From a checkpoint of a small mixture-of-experts model trained on Wikipedia.
Size: 8 layers, width 128, 16.6M parameters.
Experts: 256 experts in each of 7 layers, 32 tanh GELU neurons an expert, 8 picks a token, a sigmoid router.
Below are experts of layer 4 (counted from 0) of a mixture-of-experts language model. Rows are named router (the router's row for the expert), up (a neuron's input weights, with its number), down (a neuron's output weights, with its number) and show model dimensions 64-127. Each number is 500 + 50 x the weight over its row's rms, rounded and kept within 0 to 999. Numbers have three digits each.
Before each expert's rows: "gets" lists some tokens that make up at least twice as much of what it gets as of all text; "comes before" lists some tokens at least twice as common just after its tokens as in all text. This comes from a sample of Wikipedia text that the model never trained on. Tokens count by the router's weight.

# expert 96
gets: " |", ";", "|", ");", "%;", " —;"
comes before: " ", " —", " %", " Candidate", " L", " Team"
router:550539472469463600447519499582524462597554516521448481512435520473644432450513462493575573485531518585578402388493466553449483600458498494461510461498471622510455517474497469538507465531489461
up3:553459467463443494518546508465565475497517674540472468484458485427425496510559568463516477438568541555508491427494460491441436547576541401548514366463492555467407553478522563480474505457535449
down3:462429525568556517451444454497542505566479448455467591488460516536535474481578512560414560578553429479448562513523536441435537490571506459535543444514424367479513455474411446577529438532559444
up4:567504525530516501515506486612522446520415540506525546495468571418526403460603491489470527473569509529474521542521448498451549506445566485437483419513563470537428564470519450512473477468453434
down4:533527496498455511512513570428564455542439502505488488570514523570478498504525509506515361524444539567508584486418477483524423531490656555519512540476576451431449427549459555593393490413439554
up5:561353490429471534524449552510581458498544543534600410530450441465516445464497446513493437481482490553476520448505490558575476481424513443580493534461530522616533545452453563526598458398532442
down5:449535570560548518492467432476510474494431469473522488535432544467492523494510473577573552526507537551446515513492522533468506460513392442417465468460505500506503486489576517382502476653454611
up6:447505506525451520511501504543498488525522405475571529513571432523548584395447438500488422534522563454583458449465528608475472482512550446520595444514446491591494597536528574620558505518533492
down6:427493485423467520523445469377498545392469501533449572524421550553544590475470539530478508591469479523455440479472607585517557468629499435365479511418491491409613539482546541510476473509428517
up7:539441502508536437493472460522483470491488500496509545485493592526439526549545471531384539536545438389479522428495486468532459475615471464524433506473462506589496565476642467463517487468472534
down7:482440466531565472501486430484618463509455412528451424566508468513432582435470501518543425558498568475444403566546478501485477472423566491497448582446511599538530545366463420471472547470444584
up8:575471415473482518513499539590573455602508502409444589512494473438585451508579603491528516493490515573505542506515436546539514505595438545403538484481497486524509424559521493448487452556529521
down8:473520546506509542523460509456481499404531436565581501457480419518500562569451540469437455506455538361428415503545529471471515481436521538522480523519576592468447523516418501500502521462507470
up9:556451495527511413520412596585439476622443408441508468482517453523573593451560621533518520450504550579487513476517512475575557534519525468491596450554449509642422507541489469482427510555500436
down9:470591540503534545616443566575507562476468558494577525399470479487405450501531526499512509539497383529541516415484559515477516479481473512567529476529415464436416534463471511527514438523595510
up10:510404388558453463405519426483403495541496465428460521515523435486490615557434508511447535435534483515493566434542401423530452457485448520441503580490477496565448523455511485470582542425451517
down10:509457555521515534430432554555508436607446458401447524585482453556456479499425504447417500496532485534552539495543496426457477468421482504536437592436510517530515505365439507543513559440549463
up11:484515564433428566505511475563555498519543548521558471518505455528523497469402401526517469457479505485477466545476486491518487507515462508500438483480600436545594553496495488548522519505443496
down11:434534495457515495416461528453528495432454414572464554494521526502496590452493605493500487532545445477534433489538575552432498549504496499378584487458513549468566564597514567474514455514468602
up12:493547524491509508547508521539502471379472497509552511492488423450497505434538452525499441441502513480488468470447496511460372480537511473591587517500504530466545560480453474546623521519520495
down12:452483484472496544520531515458579475501467486501502473457464532527515500488482469470580500434435542439403378517592525517480455495501607381464466485433451548482522434498455558517503443523416488
up13:526504436466547513558552501600549472585450529469493426459453501500505500448523606476482533514527478533536571438507434590523490469520474440622497472441491530560465427452619512526545539493548444
down13:522515477557542578411563553463538518559599537440432451506488538499475472544549413488545506476542433550492506430464511509426492404550451524530486439535439530455380545387439489499484564570493520
up14:490453454491511529493513544551498533567497457464433464523461535483473428456490605480477496429533559535449562481478431421516533495488443543538452466507469429528421471514487519506535602394487524
down14:451578521567565567493570537452529518467541465499433492534524519430477496529486471467554513558525444506391615501466459477439504466559470542615554546556518453518392460422485521514444507502575581
up15:579430566515478558545457423514555511484542496509589473457498532510549597453520546489486574529524449436515497541471497579581492422547475523508430477483563494549451520511560585502449464492523554
down15:471469530478574429470476494424477454465487478550480534559515452579471620458442507582471420524503425482548426504514459441517547470460469479502538469518552548417488493544447420461509528498483498
up16:460485537500555436601486555513549501527433429495509545514525425516511519527503460546448495551506559430472505506531569478455444494507452525511483539506514545535620484490464583539493462478496465
down16:524497508478460509555458474389461520445483469515461407499464439534450479395406484506554522554549449492541328506461607488507447493441549450437458512408546565431498490488476491488515442547458528
up17:524546446495426556460456432458502475456516621447504419509465491502404500521496537498577521535492442575460509517524471527491466506544477409498393441506424571415451482484495536453496492461477477
down17:543435565532492537485444449414508461543511467553482517616486497499519485422561492553488441484530504462513551597575492445431470462540526433507523467519504363481520471453390410525464491428568448
up18:532507430486472500485553367563430500555482523510532445475443548473476516543520511460485470414487603602548510484430543459516460528497437456510493476500487517517463485561502458575479434575393483
down18:438531442573571603495488610511451542542492529552537473484523447496509468444490461459468417439540387475530549496535504507460478506481451601508530543516524527483566450370511619490529588401529462

# expert 199
gets: " |", " –", " /", "ov", " -", " Championships"
comes before: " ", " −", " +", " —", " MPC", " ."
router:451458491475459610427490507505624446493517518504541536474423492549601488413472448561518573496520518551502399359548462478438499520447486430493467554468514580486459517401437458569492509440479494
up0:529575550485504438453457451494568461432491537418518523406470434464486610445548504499513455485559536470554502474486489419454514575562525537528541488496454472485513492460493398470528526542478437
down0:546343422425534517518464534468430498522435426448423428544497460472529418610434554496555484573473517519493497546568502561515466478497481516513584531547547505482524528569517529473509504472511507
up1:513378518539491486505412538512577423528527527425414502518494516449527442534566500468475564499519460474462502428516536434546499580419554518487626500439486431489442474522500536524519523426459524
down1:415504558590540448521468597484416532571486550493412534557478548502524482544429472405478507570435515516442536511441512492442504542509421556510583552591556517547529550466515488436509452483400494
up2:528410477513453509484570512519470522540556485525526524472431480474455482422390490481466493453436534417438494477546500440434495462474396408568345466528542480545524568448514590553504538392536486
down2:566584411528531492424444545566500496430471476561436377503566593432517535475582469471565559564552570545493486428539443507517435546583536527529532486495526543516480445381510453522537506499509554
up3:501479524455456501534556510516572501510529562546503567462527495417563417562561548499487537428494468536566457459496522432527484525478409515591432550482453575543476512508520461471437556486579381
down3:536477531556412465466476469479567544563522481526562587628402539410485518534554534468509571438473459456493498460469495495458501536418459570508598475562443532567453500594487501486420479577582468
up4:525534508463489483547599462548564483459325535540466558513439447483524494470491443564433572499536500474481501526464502427503390651487421492593483538483569457485447537495525494475538572449560502
down4:513409439481595522430444587513476481497442583512478505621467506512525489496520511448553483565482474537472470568495572438538480482417458595462617480587599506452505505542533646500476515411454501
up5:542470603488465532506499421478461512497491563592424571534457563506476496476541444502403524460562429541432509487511491549515432481541547483561562524418485522469502547501564521444439396558465542
down5:507457457518531508492456472540441544497556423433466479515429605565454491534536483615482494489548479483483522488522450601542504468613522474510450489548489548508507453381543452538412420466541456
up6:525555459565522517482416413470522426523462596518538545470519584452503563358543446501498505471553477518437509482467496499459498542512529481565444525498506531468410365477466487512517550587542437
down6:595400417460469466460533599451363485545484523483500462500531555604575519596430428459582459562447535516520403586446441529531537557591549454435574525508425555470548554567517580465404496575411478
up7:529425534485475542579508527517551476557523571474539453490429533504521487518605493511419459433456585665493478470541485482480478511506500486599445496515550521628451482517479574508454471454540445
down7:544581458538546378487478429535485540427463422516466508465443470430532489446534469475542626499532461580531532495440486529428530477537440458462590517449420498564466580535535423527534556524540506
up8:414488460536446492548614430523480500531559516520392513471364571419535480474537409526510440460513575482609511472512504421450425580566514502510479501508514460496595569540487506533525512474441513
down8:540485466544505601491457514510536578391439466496526442551444555487488495544542543456480533471494459557412537459512512493507509538530493420515541540512524570429516466412480577511460530407500509
up9:448496498552471527433371434488561411489430515457475591489584416550530485513451487519549614484500429542457464459497475436513481429487494458482582540498537522468446427457501512424521554470573510
down9:521497559513563447449517516462431499505487521526459555418541455647508461614509420492496531538446538449530496577553562454407535475463602562480554435530542451479437488595478537439518502530431541
up10:579504542494460541486495474470495496487475618439546487508468525539470445469511498550563568430517557642525500491465507550478555521548464526433572461476510489490560435478469525402459520555484512
down10:477483440464535489577458539530479485588463425604498524524467520446442567534509466529418489537496477446502560590524522480457418484476521621570545633571484514537437454543426518429483509427534569
up11:437507539577471475449559451550493544507490438504461507499427504501543383402466384515540503485520581563577481505489480509496430499436482379530449451496512491495450549458479437612541522453489540
down11:564399343529555565620434558556423544394514522522560540545510534571525564520441479454510504489467475437438502452499470499524505544560555570427564442570521469520489420394420543488513569512463555
up12:484577525512507516483544444543445513419521447482517572490416458575463578433549466479494423553486565510452473468510531551486411467598438397514512506496489531542591702468506482556577488456543457
down12:458436435483503522587521504403516576371478476500414378522507526435523534352504489514527425554496514510433531540498500530530425460556511479527461395512448358508523510514466491541489432523443465
up13:461553467543436550525569442554548494449491629437542408534490535500360430396440591519504523518548519508546484485506427544570490595508506566449389499456510518405548407461528513490522465445457439
down13:489509518531480468534480542446518482519537382534554428618569535585523530565607426466471422602468517547471537550427558563492437563578589568461572531526515458487521544508519547491517422545494459
up14:489520408512411527469516519519510559516522546488476407514510543502531447470397523529541486508556584444511478500434484504477412508466407472483490478507464490595583600501491515502588534548380488
down14:573508465436505524527504577540527450465476464574538465554452500482475548570561564519454386540419479507460455537472520573548530468512577552510546500566530545366526514480519490422556451499541415
up15:602516472438406498415554479457492530474523489395564574515446530490483514511556564507518434546512565588493479512475488527564482448574462506541554335509460559477548501441494547473543496562501388
down15:443484466477497539396429503465573475492517387551507541491525502492520493444591428438514593503490492540510516573495549516444473462597514486493502489489342430501522409485456471546350431479543538

# expert 140
gets: " two", "ed", " three", " other", " all", " four"
comes before: " by", " in", " as", " with", " to", " years"
router:554538504434603533451496467551520465526474480458502568362446478517566443522565496566568636517519490517488511457520491489397547588471526385442472561466483527562521447445562524505536513492443488
up0:536537496539503516467491549421458502544510404434453451487543483474509566520482566589492537503547468489538547468616514565483446545493517506516531532591487509442553462519389443472530573487404479
down0:498529521458518469511519463576507398419430552535481535449531451534530497575489453430498400513511514494543517524494589399497492520568521516489474501485497496587519488538446470544545452473512529
up1:446448528473512543546412497450553545520486464512499570388492544496522598557476511485544499450588509545618536477512496585513528579545568475549449479457567477473531448491528516439500429568402427
down1:615524457481480466505510471518476566564458429464454506486526488572522558510502508432485533394491452571493520508395427463427516477535515578553500484410451477571588516605518523489543444523552514
up2:592478529519468514533515498475555396506431549544478498625489405442536503448468406502539491517440582479532484517523445488508558636493530484510513515575565519519462477536492435505513606443505474
down2:434500535513496527362475475468477488402603570545566423392457508441511585565447571406502447526550530465562461573496441501545458440467472524570486486492574509485491434489385398467514504554490436
up3:537521559489385554491485432442540438501540480486480487545515549472618642477507590519489550459553472506601533493420527541481435466453522449373517494486490514562473479524448428497447385551421404
down3:508536536539486471495500492553500514471500421470452432449423498391464529487529518404472542526416506506445488590448454504489596443572431595488486530571484534457542533453472476494514393385466507
up4:500522520491407485378450382487476475485456540481501437559501437423526506518417502485430533517506529491449500493461546430529422623432441443488563555511484551570504502481464405478477418486575499
down4:522417593448514526438490531566564500583565493541516483461526458490511522499507496503461498528451564465531507508470444565588570508551477567440518392483526563463527553526439520482565461535483543
up5:540520504405548515459398382529495396562447533450517492494491520477453441531528467500398492455498463428502503520546560612412506550503417471645382502520480498566548507513597508492526463430434544
down5:491484518496522455578505552479470593497537376563498536480564516517483514436442467594396629477454490517475496417423501442501580521466531577448473506458409477519474441452549407543595504507518482
up6:549387398573448530486558548461521450391517522592409546503574432508629497476569457533540520499468471475483503453489482475567604496533484463488465517459506484417588483530512508471585404510485483
down6:521446454568486548509450487501578444506572482527533491471504598459490577527460412444443503512514481540514524489491516480500424516499456563471491528429585429480480470567436433465501500511582539
up7:555458565496465512501545463482529493514431467534406480475483464448455386560416571554482544490491493423577463487491426518493442479587477458482489499545480549491523462431506476500480576432518455
down7:466560460492462417553484470424469496439517517481417562539485449563496500498547460537477475471602446492536453468544495399488515590524509516575568490482496499577560468512480436466503618483425479
up8:576523515492522392465507498430564470488427479548563409567450513468511400568509493490479484521480443538518524451486502638540445535556595359479509524564547502475547642484498450551524559538460505
down8:551459523461514594475495524493487506657544528503458563544397532514552476591552506569502476429464435515412512482565606429516534540456581569509461514558546543567474583497507485459529493529489455
up9:464433473588531467550516449533452613504569422538547503433466513542553595562555538430530524431578558512495494478467470585436522553494571469470545529474491529545520516536485581537416444557446532
down9:617539541430475512532555470571441432434483465429496512514544552474580498366519503481512509408475509575454614480570492489500524446395457518502519516579477530462584512575571447533448454443639474
up10:589424531544478521393476496461501569497494455428520445423524508492567568468469530437632513421468549532455528493520587560494499530513424431499475454572478504553534442494426573576522363471453514
down10:483498526503513527539564458494510467501453547497490518606490447490461441495547428542423467567459473527468608489572484427522511492509474579593484481523623481505470537517492450484537547533595588
up11:491423438527401466473438416490528551363592441513529544549484459457496500580502521440565449540485528502527452463440468543553484567332580435543549462530465512433379572525495530439465506530536453
down11:591445524523394543453510496507575523544410427428494377558470410391510503503502564549439509471399600520430465458524495639491517486533428572513590486515461560512510528484434514431491529547520540
up12:448499529485486485567603523446499559485456481525454444547448430591498493512511443526531407507476464449542497458582457435425564478502576514367365510406529497494417546441514422540458463496482521
down12:404524479510503470519504547419525544537518550524505443631467537530478470491581486477555497548529503484463529540473539451600543453451449447638537561543525473511487518466485462563442494374535442
up13:522489585509494425546583538464548516500408432547551465504401468465468415479413501471376576510540507477433414512528417487471487529533576489459454470500448531408483503501542488485549551488466517
down13:522473589569530545504481468433503487508609508592517624495538496567559546528598411553524444461600433515514457513524521453488507560482565430550479406396444516443581454435477563517445464513517473
up14:476522528546477527447424480520477462499516477508596504502572452561539573398504570476417515464536558536430471474462461478522477598433432476392566562454491475574491416511482530447518422501489488
down14:525432517446437538423512596548488454420511517453494416544480502387571518397502502421450417528442544420517563584484423505573460516508497651463504435573488450472535567541500444503504489478498511
up15:557450520505541469518505497527378570521480491496479473483435559429536644516524573489500623486561398457500478513475515451462513448509553481506537448559477520499544544556585471519403501458535508
down15:472501550417509392452487511587490470494518401448595532466480507462451417468509600453521429479395541576394542444539506464495448532491465541433498563474410470468487440481533448581464512461452497

# expert 138
gets: " that", "ing", "ed", " said", " real", " which"
comes before: " that", " the", " to", " it", " by", " in"
router:509498498442535533408541469529500480450566446439497501477440413455602438503512473487545501469516488584462502368536452585449462559484516480482506534568572519579480422458502508549536495498481463
up3:536513565512530513485539486522488456473517446405492551447521533504582518471406494513550459542535455465415506461542473634403567526523520517500525514522420471558546589420630542591464494435410469
down3:512497492345546462580472484538481532421511479479638512488481473504464529555463506535500587552466546522463468498446579488545508624446464412582427570505481518488533594516467494517539501520537474
up4:516516491514518537487550527526507430519549527440555490440527415475492508508542588453530492488520603527513485455536461524447608530488505520560503505477493485658561507403576537533471436484543387
down4:468494512543529461463410510442512471561475557530429503462408484458536444635556526605426524551461476513465441545473450541441423519530490528491442497438539454496453494478582505458587632492482538
up5:452550512549582463417521467524392521542455435426618534481501508561545440507484587515557468549556502442424553479555555602569440528453499438538549528538468531573418515457584478500571583516456515
down5:523465485496517485539435587548498479417495466555532463550544442600450538477454431425476548552450527392467479543430506507616544588582465474628423438395529450594507519456424489586499486493576457
up6:439462480438482517462552525532513466472549480489485474451450510539535544411530419503495518501491471494537516501497521471483430497487512484613497459627638537540489487487487548536475457524558510
down6:545543467572512460556487438535493554437430573479436529494525470505550539467438527552527470509510528546429618453452472599501467474423522515446439534399426435464474532514465402501580513522464530
up7:540509493502500510444456438562509535495607435523436554546534548561540487449519571520525472489482450431485509472485678549453440567464470444502585524603529531534517501503518542567555379483566477
down7:498458507466521374439493652483516432522459508474484485577504540510511570488469467503424447507528486455544578439462459465617504505495520525438583515495464477534475502538545474548533508521570544
up8:472552575506511414483443417518437502488498516532572538473439454552515505514560547507549534491580457508546521439596443598516450515472573455471487565451573544596433479443510464497517491567533479
down8:501538474463526563565406477504499450483481543542528521483434517508404544488551474420474593488448488509421461539449449459526516438625458491551423464437533423558603499496466637562516489509507504
up9:524495531471530402525550469548572439432498569411527431467522446523468452504367574464515425506494595484517517428594457583467579482476513439474498544462502531557523454461436482587485455596494448
down9:549507561521512426493479481470493494518428394500533445422465469537512567546510514530455445520459465497540501565582591565435459566450539416521427452515469562472569585479452534465526469564478455
up10:538469433515477501453461498502445581415538450465424448540510497452469569424531491472535536499487448602464521449549540453509495536501567419437569528515540470512561529511470551489435570420484536
down10:510563485430525428588450519514525514494442482392540441541500534495531482429447445535412507608520617532567521513484553532519481500511499453398540496513475556530489484619620505416535559528489588
up11:545498465482491537445463595518447462517511522536449438533460429561501430533445556558572509484522525468576481497469539505455496511466535437500536504534574496471486585500529438499398471515589510
down11:531478450460549449511464547462542548483559539427472472515565508528515464399523525498406534556552472509497619445378431552482523448534470574418519449426562490490459491562553540448509491537395454
up12:595448545517525520492458442550544555530530530489500585504497564435516552488543470489547464515496550495432490520499490490386440437432408546417518497451511483593511433459552585572579417495467456
down12:549485432471554506528534524523453469443482414552564436520469514572538484579456540583413485501437494512598528472434524489587437567447511473495531564553401508457523556508529523518524521535536509
up13:379528571472557570519528517512477487447446438470565516493480436520548484525537473504478524511564569496477465509590494521527563582557503522544490478547510502541499491489487430524455480552447439
down13:439495559576509541483510542463480424444542633508557517456481498523481505543452484519490576533520475495495473507528528423554507539573455536528521351419621442569463491507423488541451477400485550
up14:523454446581437464561496573552453473483533516397471444552506505538459583546603485525509498570522428549486488495449458506519440508464493434547469464485533458545492524458429427523560548535559498
down14:435429465526540515439494456564553562457421510448487522536530475504451497484359638546462453510493571464534544454474436487458486495531503507554537472455441444495474499549540530416517430473509541
up15:472608456469460484413459500463461503495480462431498448572591626556560508465396510550530458427508485510490471449515480485436486534490525534497506508573542521473456455464555514430545516458516491
down15:461550452436552607499434431497448523551483525517552534555492542578458512586483403437478493552475514472472427489513510492446491517489575475459494452531512470568501564473491530565482529612591501
up16:506450444490404538538466486535436544545554549493510545455546391446514536496393574509594535464495527556474482430489477444591513540543430484496487579525502544550420515473486498620519500401540466
down16:577483577528484496458535569565578493585448403507447431470438527507507386574433495574487547598449552561528489483522545498465466458519576497454541533559523529424451444517501438551482528508525467
up17:473430433577567521511470513526478400497546450499496478559488493466595465480558440510556442511499402470464476468495558576404491615493445491449487566511564509562561521434536617519587484513485511
down17:486549508518443464506474503531470541511485494485499495533438587386482515529465461489484572407554610571432447455529541472438526545463462505560475500421516477505489470419489517489474396507634430
up18:547551498476577516479550584483458508456528522414453445499511518496547476476596478505563517431448450524458543449495428609422497495491499537519472494440550452421578486470487492479539459538483532
down18:478506522536574435573484445506477536480465465477524533484567499491498477542447503532416496544548540432503497562507578493494526493485466484539470579488463556533445548542483433420435449526543460

# expert 108
gets: ";", " new", " made", "ing", " first", " use"
comes before: " in", " to", " a", " for", "ly", " of"
router:599473494422558552454468475557567496487428512468539484491429417524546546499474509529513554535524498574504427461554412531504478559442409446451466513547483443464518536442476516554510555452488531
up3:504515419444484548455506555491425562479506497423536444417566561495489549477447462553547502563510524499468549550502481513463431414482500499465431496476441474515498511442421610456515573577459473
down3:448571528528534484562467424523516518411513499445435481458499446519410369609502515570426430560619516459557493472575479491413482452513529408562582516530517503528441526563536449478505432493510465
up4:496481501498483531499481434441520450359518484537537480535432443543479401522564593569461513487544422516598440503450501557531496553551485473530532385516476558567554541473593476552556436495537464
down4:453478509490430554506425512431515538494473451469448504567497549485518564486564470427583572513560498500428434541450550483531363550517455454453526509451498536462506494589424481567410484528467478
up5:573455567488443530499511484452516425563528455586633483544512475545548513575454512531539455474476460471622467478478419498583492536557556444574522522509503599522499508501593508588473432457566484
down5:417445522500530571482506515449521504487516413435506458578561558494531572500498536462529586422521509485414478465390571554548471558548533461470536568400510556475475531593456528488497504562401560
up6:470384481458412545501489455471536494474557408423556503522520467489542519501433557508532432422475565487604463382516427421485480506427445472520515568557465508530522476454437597493602536409493436
down6:537461380533565469543533424500454498445580400491493437574435526534443468473572538543484528494471540502429523477484519452580498486541511478491616539517464538585536575481570422470492451455543530
up7:475458527404475552500433517487495530488485471407510450569523506557521531505510525591587501557509462523496508516505408594560546596442516483526514570556522461506576470468489555615483517465585531
down7:403458505496515554435514489530468538531589422373564549461514504442535399459468544453478427505467547441468446488465478465397416516527417411568528512524496552452420455497524533511524425367537494
up8:561392517567524509458527516491409453522532536517496460499555488530502547423467489619520460450506479527545536455524419512512455489512649491425535491419393493439388555413487512456471463464532432
down8:524471480462416481465473439489557507522410521501481524448536496537458604486502429454507400528496509387465592472523515545549534505480449564471497573524495463620599531552481403520544537522473504
up9:571427499469459527493507579462514486477461577484553520441438607578460466564534380549403497515478383482465525451518439520544452502605473509508402478475544517510433553448551551462548471503474461
down9:493511544524564467474440631468472514499534450457517485547376504497576513554507505506382536482637597404473516582481441419457491489629450546444465486510452515442485433493501504478415544526438514
up10:522541463374489456521480423622439557508479547433530438509485464513485491512492514422493451482522565558434448510470483604570548574412453467559485474530542501491590582494432504507533409492577513
down10:479402505531525529457602391501440481492558512522451496508524438537385496410491360510500511473448516502436525489568492449425545539497498494502504506454497426518530543449512492447442496500502538
up11:509444490502511484572550408399493453506501458504627489460435515509428550512333535497543467498448522569491479414488439527474438447498516412519420512542374522491507434478541505492477533503456516
down11:429506561548544562595481551416489579405445501501495437458507490506434509488510575428500536530437565456389573502427466579526513557561473541426521624455535502603501580540458488514507505577471547
up12:612522425505467545420514484617592546479540538493484459472543591476524466526473523464550470471465456504537566517480368486570547507581405518472475497518501482462471533439572571515589452463452511
down12:436501601433501477394486526439565511475461445551546510506540521456561501498486449548529461521523538416498484491421575545495495506500506410490554509574553496560527433553509454425484466540506523
up13:540503478492490511500435562560544412436525531526478573513495517559570560533453480528561506476629466479514421510558498509509529507518529557512427394501458520507644475533567483538422468550588491
down13:498514457556442503570496491489574482509551467541461554624562522506486488495516553443517563492514503452486416508460511463515472519461478542487512509489446578544462495552425518572485527486374594
up14:560430533567543467486609457516534594534407554508437479564494426465537469464529540482569512472499494621562504457499425460489518514402506524437496491504464489515413458489527399521528557496393506
down14:414526491402403564466480516453555533561472500569506440541429516443507576465506485462442422451404536525446507447555592467535473596525437479520511502566435535566553549554468552511463523442534518
up15:497543506520492484500433459544449579512392565496512483507481565489465485462471470614457470506533392519502520503540430445570399491503550473488584504407522575535483463437490600552488452509480487
down15:452415542477554448503429565558434472509414505542493531467488576441586442541488442468463504518466458463511510423517427468465565561472479553506437466455535578463559506438546606342526496428511536
up16:572476551401534487554485476581495533532484487424492468537505490484512576501522454471513457532549502500454465518485432625485375549411446488491440455498522460604595526443449589587563538460542524
down16:509470458555460479463594451474432522420534521472552416542533452523448400506424428534517498528564498449474566502473585467408524508382497427484513510536482485590421491599506449481452488458550503
up17:528417601535468524464476479515544589526413579534586522524513474467475604507535615570556489462540421531570499477525367500474397450451576509515503423530454459500401489458444529493505591517531512
down17:543421507553453374545593512443509483545499453492503444465420501600481508582441494412486474549463527469447516518496591448492465533485447483490489571425478530549538436598449441587502449455494504
up18:536442521462448475580401477453471535380523511516578550534483569572488616481478511559452401538550467563538528488507532551578389455479461500516513468443529521576477521415509565506544455547560472
down18:552419448567590454497467496528416500513514482473488488510457456534477479496568477515444577453548445404402572476428452470469577487573497513391537546484519520567536573458561503495499380463385537

# expert 173
gets: ";", " |", ");", " —;", " New", "l"
comes before: " ", " —;", " —", " York", " .", " N"
router:536562545481500530435510558612558483526495450494477417453429414562556443474467486534561603533554488534575366373557484529449480603395544397494498478513500579523442525450512539517469480499495506
up0:471507559514505501451544529521415516480555599453604552463455465454511516529524515486577491554547429475435518472497551549513505459513471505555508447502511412444476426498541486576441439451468502
down0:512412418562477470552459459521493533455501537551431424456472507456374518459506510521558405549465525408454508679587461509513440541494399556539545458479419485537533557573546501451499592493416544
up1:521490545468555433443447531475542510546540529438460492461500447493504595504512499497489457486511583380421479515454528536557400536428557499476558580532510551533445533442449465418551475572552508
down1:498496496485509533544607454577506514465567566426530484484461570579522521489431476590436459563539484557568423488562485612558575533518452445438442552478504572522492545515461446549467471461374565
up2:514512555462433499521561543508461547506570468425516436445506568454480506480510571480520472417537586611565483453478367499389387463468498429527562494479532554471559430481524538557496460528483465
down2:510576499512459517491517476459484451506457509499523561526569465545457452598537503540459515479446461488546553503488531551494534510518405473484493495491486478554536627450432514364452495438452449
up3:571555431463494463483565510576519469520372553473449480481367473495621436479493404480447593595544496490465470426492534559460468575488585531487491477502478488505496582474463462455562525516434508
down3:462437494501437549561554497541550544536556456465543497480485577458494470420500418468481431560489521592471423617514503521577467513455472504488459547543537456510478408532448490486498489444456540
up4:428581565492475484501578486520441488497470624378456415497543482460375531546512502493411446480502489535576483520482445461409543501537538382553525549463504461504550480505554435541475501534460491
down4:467440482481489489411490469490438449547498501521498530494484499535491462620473486625564498497428402445444610526433518460511526508514401606546590437560558549546572617475525469527538466369513453
up5:524559475456562462525419482532464509390466556509478502541520381504578546420456529556559490554475503507574511467508465532555366512427613465544594546454439479510466508473478446430557561489500441
down5:454485522539486618516434514514474515551431390509635539482430526592480521472523517439515545502526456535429495473430609453483514526539516508409531507474497561492445525505432527501491475502431481
up6:588484486493480536536424530622646476540570534536423513515486467490570467506484498502565563449452501593542434442476491419479557528444538535530543444463583592535531560493417432565474518536583525
down6:345503553500451538447509457488489592523481521456515582510509662522480482464505470498489502534435419506457505476476605483502412489496535491551528515583468556445470462608463497479534476458455517
up7:452509572466539496497588533504539558493433595502467541451472510486530541340443493485452529544585535541464480483496430521459449530526477486419480550508456471431423452467544519448498560528364455
down7:642544561505459446492548546456465517521540521508488435530554531485545596446430461489515488508506576546495520674480477448563501483481518567478577469497442465522372521589444498493486441413514528
up8:450520506515480503448512563525483538416595468500458452437508474477514404478508535564523448437484468582506523584557570514461514442440545481500430418544542506505489510471495498588427457447522478
down8:450504442482517526519466538514501495427561484529491526473511527644482622559548539498564489484553442454505396558540536445531447540515418516585482483536420493493517561561449545423532471604507555
up9:517489506478494571435492522570461464556504620500511468528330490494645584395455377471502579567494444521502463421475498510506444521453538519493465457493492498563493539438431480507544507451549527
down9:474433449521441530551541453621580548546472479474565488515502533502449530369486498434444447480506484552508501502471534502624477558458475446537415529532490482510415549521494564488483580489429593
up10:555471468543548516552522526529545427502533443515351492530474461511589416524495489436445587473474437507497484484493494467543554482440539516565468475513578625546420576469554587427463513521533510
down10:432492520482454622507499419477525604467574537485522521487474606485511506477527499534536412611466502555414410547541572524478497500484469538509476508609473522426502462582367384505517428469511492
up11:575518540489516506422474496475578501525528495465566461537488378535542481484529523505538538502477475513535444401449465540558473463471641505491534443470440527548498617420411479591581495400589444
down11:378483403566462622513452446460556542451461454457511574485517581520503562403513522469548548524599483524438503505523577513556473505549492485522496546483533474490534480613514546553463515516459556
up12:539543485457523555550505497552609483573462555494517481516379458514569438514528469495485629560512565467550428422451481502552491594462561447462436486527461496489506628473474434555507475418511511
down12:377512462503490591458517442562542613469493505449560507475523616499526543357538465471518478538495480539507496573503566536551442495580480490562491574539503504435538472611501532507474510505400537
up13:554552555438489475446591517483513499563429641482510514492436516499523482377502406517508485511539481495487503519511481473501442501494549460470499495530448461435398496412560416440567514521395441
down13:592550500456517547523511533589584557599501459506481500461470503518524462512469372513555445557531596486563525658482482474624493562475521527416488525488433405535443480493440483479447514472443515
up14:622567502529535479487514510512471483571508491465538465521552486488488428500462586487472493468471543552552454417455448474472582541466534439546463497482391549622409613459460547545534557441564461
down14:410534482495467634484455477439506563427528506412475561453530570507512474467531497483530485552565500535479521544531606487493502451515466533470539511546480452400528451533410459531429451478502474
up15:506520492497519542479521551577521533537423535493376485508338548479496532463515449475483579510517586461425466539460514469501521578483389495538445485570559572605566524452574554445464545505542515
down15:505472558526490466441547420510468602477546591502502408493490545459489562469486475525458321571432419569580481560523544496518479501405501514567487465609561501477447504521482441466546538451478551